config = dict(
    n_layer=16,
    d_model=160,
    n_experts=64,
    experts_per_token=3,
    d_expert=128,
    d_shared_expert=0,
    activation='silu',
    moe_layers=[2, 3, 4, 5, 6, 7, 8, 9, 10, 11, 12, 13, 14, 15],
    router_score='softmax',
    normalize_top_k=True,
    routed_scale=1.0,
    balance_loss=0.000246,
    balance_bias=True,
    router_cosine_scale=20.0,
    router_bias=True,
    init_std_router=0.0106,
    lr_router=0.000682,
    vocab_size=5221,
    norm='rmsnorm',
    norm_eps=1e-05,
    tie_embeddings=False,
    optimizer='muon',
    lr=0.00784,
    beta1=0.9,
    batch_tokens=[65536, 131072, 196608],
    seq_len=1024,
    train_tokens=476500000,
    steps=3844,
    dataset='wikipedia_en',
)
Below are experts of layer 13 (counted from 0) of a mixture-of-experts language model. Rows are named router (the router's row for the expert), up (a neuron's input weights, with its number), down (a neuron's output weights, with its number) and show model dimensions 0-39. Each number is 128 + 24 x the weight over its row's rms, rounded and kept within 0 to 255. Numbers have three digits each.
After each expert's rows: a language model's description of what the expert responds to; "comes before" lists some tokens at least twice as common just after its tokens as in all text. This comes from a sample of Wikipedia text that the model never trained on. Tokens count by the router's weight.

# expert 17
router:157142110158154095127126118132140104186094123124082084153115147130155113098115102163128083092106082135136129112163122102
up0:137120111145121128100087096141150154155146152138161152093094118097129158159118141148118144166136141134164131153099120141
down0:117091123084135142149165083128151112087135122149096102114104169146093109147107140118103132165124143154124102127120074139
up1:157126128158144141116133136122139111155091105154145138086132162125147103147122148136117135145134096179153093082142097169
down1:105112113142126116120130150156131141087176122130092123162095084127129155082114121124131106119159153125108141144123146058
up2:113116170126137130123138107137116127150101154123083097102121157116112139114128109126118146171114141123144103149100156103
down2:113131119136116202126098104110120094130146119140162132152143108141128099089142150112137122127129080126134123134159154123
up3:141104149148110133141138116133133103140135141112126105116168101130141130129112143125161119119142142108143122125182151167
down3:112162103100117113151119130132134137114125142160113122149085151116133133131104138116127153142108121144106115103092121109
It responds to: Surname and name endings
comes before: ",", " (", " |", "\n", "'s", " was"

# expert 23
router:106173123141114134113126086111153089143116108122146144125119125106117120128066096081115099118119091140119141155144165138
up18:034118139133107103167109152109126131128138121109114064135133142134132112138136110138160094189112090133116140103169129138
down18:086102106111112165125141105143110151101114162107101109085157142142140131119097150147178129103143116158164126126127137095
up19:121138145142167081139126135143105153144115114113112101150198124129093152142112131169134103117131106112112113094120145136
down19:100178150117122129155119136121158101149091144105123131081133161155142149119063104099175148125152138120116069137101124159
up20:147169176113070145104135110104135141157121122139130137157091139139114129138092103114140120148120172091081163145163151123
down20:116121125115142143113146102155101114104161102141132125126132162180113171164144169153116126143125113082174109087099141115
up21:104133127181143153162159183111136142101112147124146063133118097116135110106156121126151166142083128149152137103113077136
down21:160133137137127134127131090148079124080147078112135109109161098155132113129151126118139129130157139112118155145130111149
It responds to: Common noun stems
comes before: "s", "ing", "ed", "ment", " of", ":"

# expert 12
router:122156137095111125103121102167117120157106153129119132100137176126136113124122105102104112127109137079101144139180096158
up17:118119124142129148155117113105122132153157110145164148153100124133096145139150187082152140149085111129124117105090163088
down17:142134112120129078157127091173132145189101131122084120147140119172100101137128150140100130086140106141150095155124110122
up18:082111142159170167117150130143127105124107135119087140113135129138143124093164166174142115123135157111125148103137156161
down18:144125141044116155131175130160172129130139154156122096125143171139156131142160123139165142124135124118115100163118144108
up19:159095102165126091173132148181110123109108125098111114124142150119130118102161144121161105112117106141174114112141107114
down19:104153191178122156133141071106197135167144158187138116126154127118118128143110108169144123113109160111112110110148129139
up20:130119128075137138145140134152071112144132123152135100087113121152110073112089099118145129089138122141117102107120123143
down20:103114109142114110130133168105124098120139135195115151119156130162168106151122144112142127131137125114161159134145118116
It responds to: Commas and clause openers
comes before: " and", " ", " the", " which", " but", "000"

# expert 52
router:123147120117176101142127076109157133199170114102098122166094143122120162097147131106139140096130116133105115110154117092
up0:102114159116099083113081159075127157171157137124137099102137158135142157179113110151164126130111097138110097121134161190
down0:149117156139130118137125115141134116102152122132132118131112099160102099100132132104099138099131122153142184170110132096
up1:108125183123095140123119133177093081163103154148128127168135122150130118099102146128169135054074138095132149102172123159
down1:126149112142137128089127157120139121116126112105116123133131140137131093139115079143122131144142102166137116101120124052
up2:149117100091153108193123125135151137111127151153197157112113125149104122119183122150124141122067131110124114142118095161
down2:126133159128133132132106096130170079158095132119160136141160094139115132098131142142088103110092117129143112121102131100
up3:136125192137084153128136134124186132142088127147111170196110142128161132153133113116159114163122155157140186139101120118
down3:144128095144184100118147121135135127178140087111146130136137117121088122069146091108125111087136093130112111122151118114
It responds to: American places and titles
comes before: " |", ",", " (", "'s", " State", " City"

# expert 62
router:102151138120147109091159100148141129175160143107144166137137108142104142110124113178139147161087099142136092114142152159
up0:113132117092136136120127115146137154133143129084121161130184112150120175144138152124134139148097138157132164129146128103
down0:134154137113134112113096134135138132109147142168108159137118121132077110148132144130158140154135136100117117192150048128
up1:143132117118100155143083146169142113097125134135137093103146105111126114119102099135111147165136118120100108132168126104
down1:076125134150118115167121158108122117170125108124108101114152115115141126117118136140157115151104148083157107122135095134
up2:145091154142154084134129113137112151141182135127133126154098127140130115153209130078178149143141131106119170163162125168
down2:162127125128138156142172115158122098098091077103140129129091111101124148130079129107123119169094157137170123093110179142
up3:126163151125124150134121150087111130102135117141123124106132101116091128107149154087122139152148143122110119152163150160
down3:137128145110169137105123179140137133108103132189117106102130121165135121140132131121142095103144121146130081089156131097
It responds to: Foreign name syllables
comes before: "i", ",", "an", " (", "\n", "o"

# expert 34
router:088148163089135162113093112108131101161148107143155149161120096132119075130120107084147128138135143113111121098099123120
up18:105105116070102119100130137143141149153133133166094124133108134117102115114110149121137082142127162135112098135115111156
down18:140149094115134109138139146114136149111159110192136112126107134137074128083125094117184127107159108124152170148126101160
up19:095104183130154140152122091153124180153138121104099066131102168110105131144149135130108114126142087119127086116094128149
down19:134134119129143139123140132125166121161154139131120115162115112094170121127150160126140153141121111151168121126118135148
up20:155148105110140131118144148098125122141144091118118132109122093125137163110163119104144111128092112167121066115154156093
down20:142141118102137146156098121109169084100122122113130102122147129112094185134104167162165128117153107144141157154132120137
up21:186162124112115141120137111129122137137107124121166172148161162169133112099139117142097117104123106169170119148128145149
down21:134127105138169156145112126119113157133126116187125088110122177095123154128163114127123187147072148130149079140130097144
It responds to: Mid-word verb stems
comes before: "ed", "ing", "es", "e", "le", "ers"

# expert 61
router:115112123139134120181120194165122131096120092137125157148101082138105138113130139147118134118119095092117126145153112129
up17:128129129113078156128148118122125140102094103090092126132139173099114123167112100106155119138115127122158174140157181128
down17:148118126155108155148115158098133073089090069132158129136150142164123163140179118107082155130161143136148128103087123100
up18:102142147082166144114152121129138132094109129115126123120129094137146125118126098114126152131158151120155089149129143159
down18:086124127158117075146177114115134157118109137145115128150137107087144118095127135117133115126113125128090098100136134116
up19:114073125129110130153150137148106090131132131161161122131136124156131189107110076136114122150149108129217145111115127162
down19:138119125138102137123183133112081140125148139139133130155093114137140108115153150112127119170142114104149110161140088117
up20:095140135127069170138086111102144144137099155130129098112145111105155130113116110104127103132158092122121133145123137120
down20:113138157103110102116145146141139163106149127115124168117131142130167090128118143143138093136125145138150133123129142110
It responds to: Word-final syllable pieces
comes before: ",", "\n", " and", " (", "\"", " than"

# expert 50
router:148116125150146119121114136137102137074151172113163150152095106167122161106109096151153150124111110127161140160125118180
up0:114102167152162127130094123151155114109127116165085142127087122111101170126101117129133082136117133164116128097105083136
down0:145132165132149079157144116113121128128114128094131120146119142168132141109159106093144068106155132123119122116132140078
up1:158161124164106165135143113076128102136107104134152157173150153192124119137153140131136138098124172111096116122156122140
down1:146104140115148158105152146113121157119139121076108096138124184114080189163079130096129090116115179126143146135133087153
up2:147122135121138129120062135187126132148098073168129132114124105142091089103160105110106130158141136130116135165126143158
down2:075185147128081147121145163130111130127124095136130093125114149162084121156150122133120135160138107156183120106117100137
up3:102102109172126147108182145110137100145110131117085121115126113149135134134180092112116101133146109154112134121157116133
down3:140135112130126147134153148070103100117112138156122123117122105154109117103093100131154119123153119130080120135125192112
It responds to: Taxobox dashes and short pieces
comes before: ":", "\n", " %", "ph", " information", "==\n"

# expert 28
router:102150138140091096122128165157154114104107099127142115126135096159131115112113093120136105132156088118098126108145136111
up0:152125151147152131179088070117088152140118133153124128105148095117148156156124116118077128168132136135163143178119109148
down0:123140081107146118098095093138160138098178163110106104159114088123145113127092112138119147126118123143123104110095169106
up1:163122162134104075107105173090138121111117147124164120153098155122143090166125149095153106088134122148128129131141124136
down1:131163122117098128158194099135095102114106118136131134145095090123146142089110126146132132100147141140138082124109151104
up2:141163160094095115139103144158141137097127124152113119128123150108150111075146116106161147147123114084123142137124133112
down2:193085106128143125104152125137114090111108138142129108155109135147195108130124100127126150119175128135132148062119153123
up3:121137086134122132113149106131091130126178128132110126126177149127137128107148107127088114125142171130139115105140129092
down3:145122177119108090116127108143137075105108133158122120119079149115107110163095089130118150103141098137102167095137107148
It responds to: Abstract noun suffixes
comes before: " of", ",", ".", " and", " to", " in"

# expert 41
router:177156099145123129182131177099125084111161132099148101142164086164146124129083127143113119105147147089128128133127126172
up0:133132086127137131117170109123099136134107153167125099131145120182113147125107132108120130113169134165097107108156130121
down0:053133162084107142130173118134109142133124133128112133129112125123121105180126106128158106163088120117094138115101110153
up1:146129118117143162128132107115110133174140117135167114124152160154129154132125116128057134124125113124118090135141128116
down1:133131110107106137159131152103136134168132130129148139136105099140115129069121115126145115135144107133134158142130100108
up2:118143135096111114134122121178145134096164102152126126129104123129124145156154125139110143095148129128120090082119139127
down2:134084129115159116097140100135115135159147120145097159107122113119183150131136126136094067128136140107115123109126114137
up3:116109153148123117124145164136110125134126118124155133201124136134116108077172128129138117133114193112144160098133114127
down3:143107113145128135160126137146136103160127159109088151147131124113081087113130110094114084154087118153146146086112125159
It responds to: Conjunctions, auxiliaries, pronouns
comes before: " was", " the", " is", " a", " also", " had"

# expert 35
router:129127127090111102086138147153134131103145145141116143142122186102131174128121106125167143129136099127139156169165151128
up0:101143093087126128106171129104117148124126117088082105106122123167118088109068188116100093131172124130121097098119148161
down0:130124130115098107142084127126144125157140123079148133092159132084118121116152124164154133134177137109087118118157092118
up1:113118113114107126114109161147066113113142169100087152122123134136128097152126080077067159138136128099131136105149100144
down1:098160073128153094116140119112107150086148131080128102116117094111117124128133077116121089055088151150126163124113067109
up2:137117146097174121141119141158159101088090161146098110179152123130097134146126101194132140133148125161176140100162133141
down2:107108112157128128099154149140085131098160150100140113097137141112129112120094128160147116145153127122114117154101081152
up3:094128133171129105139119123122063129118103137130128166119126145111145139130106145123119139136135124121097130128136143189
down3:135103101147112103131144118145136119131139148098106122164148156142141085106151114108093120076144116120096110159112104093
It responds to: Table and list separators
comes before: " ", " —", " \"", " +", " −", " N"

# expert 39
router:086123098107135122107103105111152155105138134140148149116169138115143116098127162172075146131140129116118137126110107125
up17:142061114089084142155135140142122119107140194131145112172145120122100126105131120104133115124100151150112137133124156112
down17:164121126139099129131136126133147155120180115114186113163098123136147133107110116149114147097120109152139090082126129094
up18:089134088116104085175142144117126109102111140158119127127148171122119135148123107119137110155087135148168174098139161124
down18:117126155125135119097170128080139163126137149104123135138113159112143105106145092167161142100164105137126150135144111159
up19:165138139120129098127088110136139125157159120120139143155148130128124132198154104121112145112147128145137136099123083135
down19:139143106155107161167134156104141165188125107138147134124122107155143131144130088117084118109097160131102145133113150140
up20:128129135112118108108081126161130098124136109126134079108159112140114142094162177116153128148123128130133160156129100151
down20:140185137114117131103136133175148105127125118124146127059141095176144104135136154145114130098115168130108143117108110120
It responds to: Spaces before numbers
comes before: "201", "200", "202", "199", "198", "1"

# expert 9
router:132151140165153107157090138119119124134125173101152081142109109155104128102091159117118123106179092157109142137133144129
up0:125166126182092113158073138110098134166071152096117093143129119136099089159122149073117103145099140184130116125134140124
down0:142150120144180139152231104099137115079124093153140141141121115147088169122111155128118154126143127131116138097102129107
up1:105107156136125136118108114144105109153083155133147107168136156127143150144183130124086120150154119094161108143129100110
down1:114147125161148103133111099156131178097132116139141133058140153124123142167147085135116116135136140113123109120103130096
up2:128131106096094101123088120119154141103109143129048118125124070141120143130142118129132109184105130126137129155119146149
down2:173198146132152140114100139120132132155127144096124152110150149124141151128077173120109074134148117106123129118128108086
up3:124104099131119148103124159164180144164137156143113111124117131128107136128139169139121122100116147119157163123140142105
down3:139127152117109146110125134136132118149115109092116120164119182146157088126154147135120118135132108113120184137115113102
It responds to: Past-tense event verbs
comes before: " to", " the", " in", " by", " a", " on"

# expert 36
router:166125118119108098173152121164118134112091159150107121118131139150149165099131162142154105119118132156136157147123091149
up0:140104155154126123145107183121116119110101119121153135117126124071108099121170108133128131146131115104097127142117106117
down0:172133123174174128139174153126129118150132134111138124094108111143091174097116167099158112144092139120120117148136151123
up1:149149125135139093128122160136179149095142114140148139122155132125083139115130115160126114114123133105121103120144122099
down1:137112140092103218169149153104214106123137124142143109146120112103138134114110130128126097147131100141091161151105134102
up2:093121129113146110184130142159156144144158155125110127116069135109151141132131162104138118139147105114091141121169104112
down2:134084125131147143151140129116159153165114090144117095134141136131145170140159124111115134098139145100162131125126126096
up3:120125135118161100129137130117163092135094106143143097134128149101136157138115119143127111148136159132102138119116110112
down3:122122153144134136162120139124126093091132153148146145165171114138104140095151099121191101084131120133098159134092154136
It responds to: Table delimiters and ordinals
comes before: "th", " ", " |\n", "rd", " Votes", "nd"

# expert 29
router:069122109089139133128129108159081117109109121102142131134137116137108119090107152131115124172128053144112103149125156127
up18:122101106136121127126164091100104119153145076151145142053138130143113155105142115122121103116116135091090135099109110159
down18:092145101097152138165109132164157114064126171106131130092152123168095136133112192123134120115184145129137119106111138155
up19:133128105105154119181148140109128126138093135155161121114121124113111057114104129123140075145096119149131140123144155119
down19:124101155129131170132132152117135114146114130145142154128129115135102142120142154125133112106099127137134113126086102124
up20:159146148148133146131121131143145140125110083111104180094141190113100161156105137158093147118116132157160113159154149134
down20:155162120149090128127090126098130143120138132153125089116129142144143115118165103110136151149154147114119137123150181181
up21:139114103040136100105115141094169121073129138138112093110122114116111146111129132134133149124112121132176203135138154091
down21:100148122106124130111144165117118106129122124165137121139104114087131177173158118139133081122156121144111151096147139137
It responds to: Mid-word Latinate syllables
comes before: "ed", "ing", "ion", "ions", "ation", "ance"

# expert 26
router:157124111133129112132148153110126164115134143143128158095145103150145111148136144122114133119120151120179142155132121146
up0:109144101083118125157115119147159153130095139114119132117139157126086169128174114102142112137082154124163144124144109132
down0:147192116092189165128106128161082076157146154154164131106093142160111113144096145136142139095097094117110139090137103147
up1:102096130138150097147133089110116126121106118108133091112125123142133089121153205153151124127103094125139130142155144126
down1:135155178105135125139138097153172090153107154108141150123139126143114101173121102172177121116153112156121135139140128102
up2:120119126149104160079101141137123121153148127154110124139127122100090134133137120112123157155160120154150087106157115120
down2:139112138158124133146151104167138122161128076091140094130123105132163129142123103131124147159115117096155141078150101125
up3:113144145160144089151103132148153130125103164177130111091149101128146106114113152164136050119081137105117132121091134101
down3:170116149142156179115126126122168152136097102135109092115076102139156127112138105116107128165134084147122098142122108127
It responds to: Table row endings
comes before: "|", "=", "199", "202", "200", "201"

# expert 19
router:073099138171130092141126133116139132136134108120148138156118164140114108104115159141136111091129111120105125091183118097
up0:113120153114133146139156105134122097086071190143127109099137154130157099139211120105135136138117171102126149100148107151
down0:178117162113101163120152149145184169108145127134147115143160134107127101146141146168147121135098131155129127117125169116
up1:092113115113116154099148090120146152161083103113130128132116124103117147149149141134100121107099131144133127118101127184
down1:105160116108152109126143132163128121139084160117099186122112115069082160128110103111108148102133114161144130134092162195
up2:122124089170126147155107150067157169107103171120123154106096128101124117173110113119132101130125161116128142132143101149
down2:171093171087113130135124145126092127110158141115126145126135115088121109114117083125124109117194094113144151113095153130
up3:167099091160118144186138129114121127075129157112134114150090127133136116109103129093092145121157111159115140093140071118
down3:109141104155160107107110134129102148158084125146120143115174127144110124133136141140142093075112147127150115161092172101
It responds to: Sports and music nouns
comes before: ",", " in", " and", " for", "\n", "."

# expert 1
router:162128134144128135144162097135107151143125197099139106103105134163141129120143143110112134114130101149105149129136103121
up11:087121153148131134143154117141112108091155147139113102142131164110098142125146140098140134158117149146140157155121118136
down11:084115144088123131140120122113186084155125081105160140125119132149147115148135147157136132095084099129112094148124102135
up12:130133179076112126113097085155119127104113115125142082138114090139082114092150110162153109167111163156112123108147193129
down12:128113085150154109141151163111094126157164119140131091125112192121121104146107146095128151097096085107119127124121097150
up13:143142173077134132177103075129142136100116145113134083097185152100130119131124145083126101102108144114116143113132148157
down13:156157141113138126076158182129131088142152127166119136139084106155149120118131106132150135118116112133109151128131109112
up14:142147121123125160167156131110128161182150178160141089134126138096138091154121122137107115156132112134103151089115069112
down14:154104095123138107134089130120120129088160129139160151135155164147153156119113119135104094078119097135141138175117099164
It responds to: Prepositions after nouns/verbs
comes before: " the", " a", " his", " T", " K", " L"

# expert 49
router:100140103123144103108138125112118132120123120081129117100120107138126082123111090139165175112123082106149119133156139097
up0:131146115154160128092092088145120094138140123125109141089153108111160152111130122157134138135127108137113111113104104154
down0:097112129148114106099136091191139140126144097124096132103093095166146132121120139153134081135114127106131106147112129123
up1:093076090164063141157134141125101132160130145121122137172127106155125097103150092140151124127113111143134167111126085112
down1:144159139134161139120112133127128106064111171163115123124105129138206139134154156148104127123168141092132152095168105110
up2:119172179112148117156119125136125133111113167101102128157126154103138123130121101104128149097133117111127100152127170108
down2:156097087168113128107138150103103140155124125087128108180122099137150118108145137114148170169129162119120165114136134137
up3:107131092101122141089135114126148124136151084137120131119105174156131145141098106098099132137092132138123157143118120093
down3:157104123123140085086110118161132125160161159133118115094120138057148145148132088145140102139134116144102082166134100144
It responds to: Institution and role nouns
comes before: " of", ",", " in", ":", " and", "."

# expert 7
router:155118134095125134092117118122168098082130114146151131130126114084151122107143153106118162146108149123149123148133126094
up0:126085164135140126108101146045120140123106094079130151146125136078147159126088167159138148130121116100168099120140107157
down0:154132139097153132097110109140126163136112149107137181089151083143108092171184129111096124152132086117150161144104146115
up1:171104151129158124105143126117157118147166141165149096145160125111122130161157121159098089174098143107124139108156128125
down1:135101109110090140138133129110158171119129136133130155137135102133127165084124134133113151155166099140096096098148117116
up2:077129152105123157118137170127116099097164149128118162158114140139132140129151080100129119140172127095159138104093109144
down2:142129116138095111091165113122108115095086088105094118112174151127172129088144157137090093131089122124145184114117123128
up3:101145094088124124131125103125116147146138122134155096157132108093168149149138133093132093140158122126085140140142107107
down3:141099150117127135111139115132153130206133116077143128101117155142099118142153163115092108103136148117178122101133130124
It responds to: Year digits and parentheses
comes before: "2", "0", "3", "1", "6", "4"

# expert 40
router:174146134143143160108115118168122125081104154147156135147132127118135114117133166117128131088144152111130132108127097123
up11:134124117123117125115134157151121109157133083088124114188122116154121130112122145137138120133113117145148099095075111111
down11:145152150078112085099117124118100086114108136093130122177110116079108114117164098095138157124152094126120116103138137091
up12:099126154128110133131158131134118157143106110094151119132190173114125136112092137132129117114125138142144112113126093143
down12:137129171136168126137138101098142101127110097157109132107092102145120078165152110141129114166116135142100114109120135141
up13:130091087125112148099116113165141113092129147145126087171138107145115155120148163145172171135156086121147098139163076078
down13:111142168100132108152106171122177114158122110099117108098114125154151167125070125132148166149138129157137109152136141081
up14:094106131128121139145092146100204070119136110145100127150120124136130139173090163115128049155155161116142145117126104127
down14:113127107133088126168119111145049133145135117127124165144121114106153119135175141148141148142132110121116134134112125108
It responds to: Prepositions starting phrases
comes before: " the", " ", " a", " his", " January", " October"

# expert 5
router:116149097098120144125117138107127142090109146090094134122097130134109128159128105111135168153150165106157124123146122132
up0:137134125095111109127163112137159167117127123103111112116108173078192157187129129142074118146154129138128104092137147141
down0:145103102140100115126155123098149167129107112151093137154109101187083139123084133132120088131139158097113117129152115104
up1:110144108098134098110121136170139142104128099124131060116123113148120140088163129103107126157101116131131095122161113115
down1:134104172131107161129169097125127106159109101127132102135156097118097130158137128101092121104050125096097170115106081116
up2:191098145103140156137101136091102156142120125115158115112157165151148119082109097083160146158130121106095156113110135104
down2:094104087151129137097130095128101111155089118136125134134109138148125058114139128152150116132103104121116119160096154145
up3:102137124154107139119146111111151133098141105160103114125135126158163149152090145110127076166136167123125147101126169120
down3:143097135119121121087088105161129123142142143088156138131124121126133116103189134150110150092106088082145126123132109168
It responds to: Decimal points, ab- prefixes
comes before: "0", "1", "2", "9", "8", "5"

# expert 25
router:127133106090126156120121099150111116124121122102112130118135113145116093116090146103133139099167057141100150102084140090
up0:131129123116133147141119044136140132112113144120130135129133135165136167170107123140109147114135113111118130149118133140
down0:111128128112142080142090131133099103112134169119127049138110172124090145132137181118150134139114109156124130094152114118
up1:142081146129135111146158153109138159125124122108171126086111159135119086144118075123130141107136111078131118171156049109
down1:137178080134129112104139098139074149175153130124145148121116128085123120092168130095114148047103148133125105136113103139
up2:147126139113091132109084146127095149108138092064148118096143104088118132150135125169099113133101067126114120125119139130
down2:096156123093162146099146096109163095092120127137164099086122124105158112132148140117126145142142125130135117122129142138
up3:161116139137125157136146147120114100141120089124134090133122129142088145138145124145143142143113095139078133131149120109
down3:143132168125128118138172167071148124169112159124123109108096129176081152147160133152137084135132142124165159107126097150
It responds to: All, end, ordinal suffixes
comes before: "ing", "s", " of", " century", "ed", " also"

# expert 30
router:092087165149150136095128135118068116115192130164142139115088070183136106165161101128099140124131153109163102151155143138
up17:114109137088144132143142151117132129112102080107123093108107096134103114103136133128144148126123099109143134107134099136
down17:140131138128156122131086089137151151100154097123111133130134122126118133134124150133114104137162154140127188108123115166
up18:162138168097158104137129112137091135133111152152120078130108119133127132103116144138124153116139132146117123122096147147
down18:133091112152176103112150136110138126156120149163119119131141125112136143204088088117157143165134096085144184096159142103
up19:155103118132121099128111129100100109190129159098124104079150146151103085146150102123135106151101134146169167134158154115
down19:172131146104138070164079099147108162155128124147130118122115114135064096110148135114100148148120131114149120140125088084
up20:089097146109137112113140133111167101121144136133134079135126090131129144107146084149135155108137140129138110104124128119
down20:104096130157130142138134084151143096108175155132113128137117150168116123120098144149105130117086104143123191141063110125
It responds to: Cells after separators
comes before: "1", "2", "6", "4", "5", "3"

# expert 44
router:083135123127134078112157128158139176117103144101085142120161170141131117158130131088156139109145132109160156119121120179
up0:158128140151130099144157157103156110131097108114141117141122140120164131124093134129115104121112106104127181147141096104
down0:125152099135131195122134195118115171161135122111093117107123163116134152121076155143103139123099151136146113153099146122
up1:158115097115101141163096141152133147076120103117144143135120097148135119120122080119107093128158157126087137106130120149
down1:150118167096128169109140142149133128162092164125118099118154087104141118136092180114090121126065124116165144127109101132
up2:143111146166091131161120097144132133091122103108146109124145129138117168178136115100110142105113104115107093155081144158
down2:124162139141132146097152112124146137082125141135141135145114112142139111125113043153156132132111151139100143129121145098
up3:111121151136064204136134136117146091191174131133154126141108110161113120114111112094149118177185158126134169096083127141
down3:108151152145122102156100138155141156151118150158132114133155189155115122103145113132097104141112153147125111124139146122
It responds to: Acronym letters and closing quotes
comes before: ")", " (", " |", " and", "I", " is"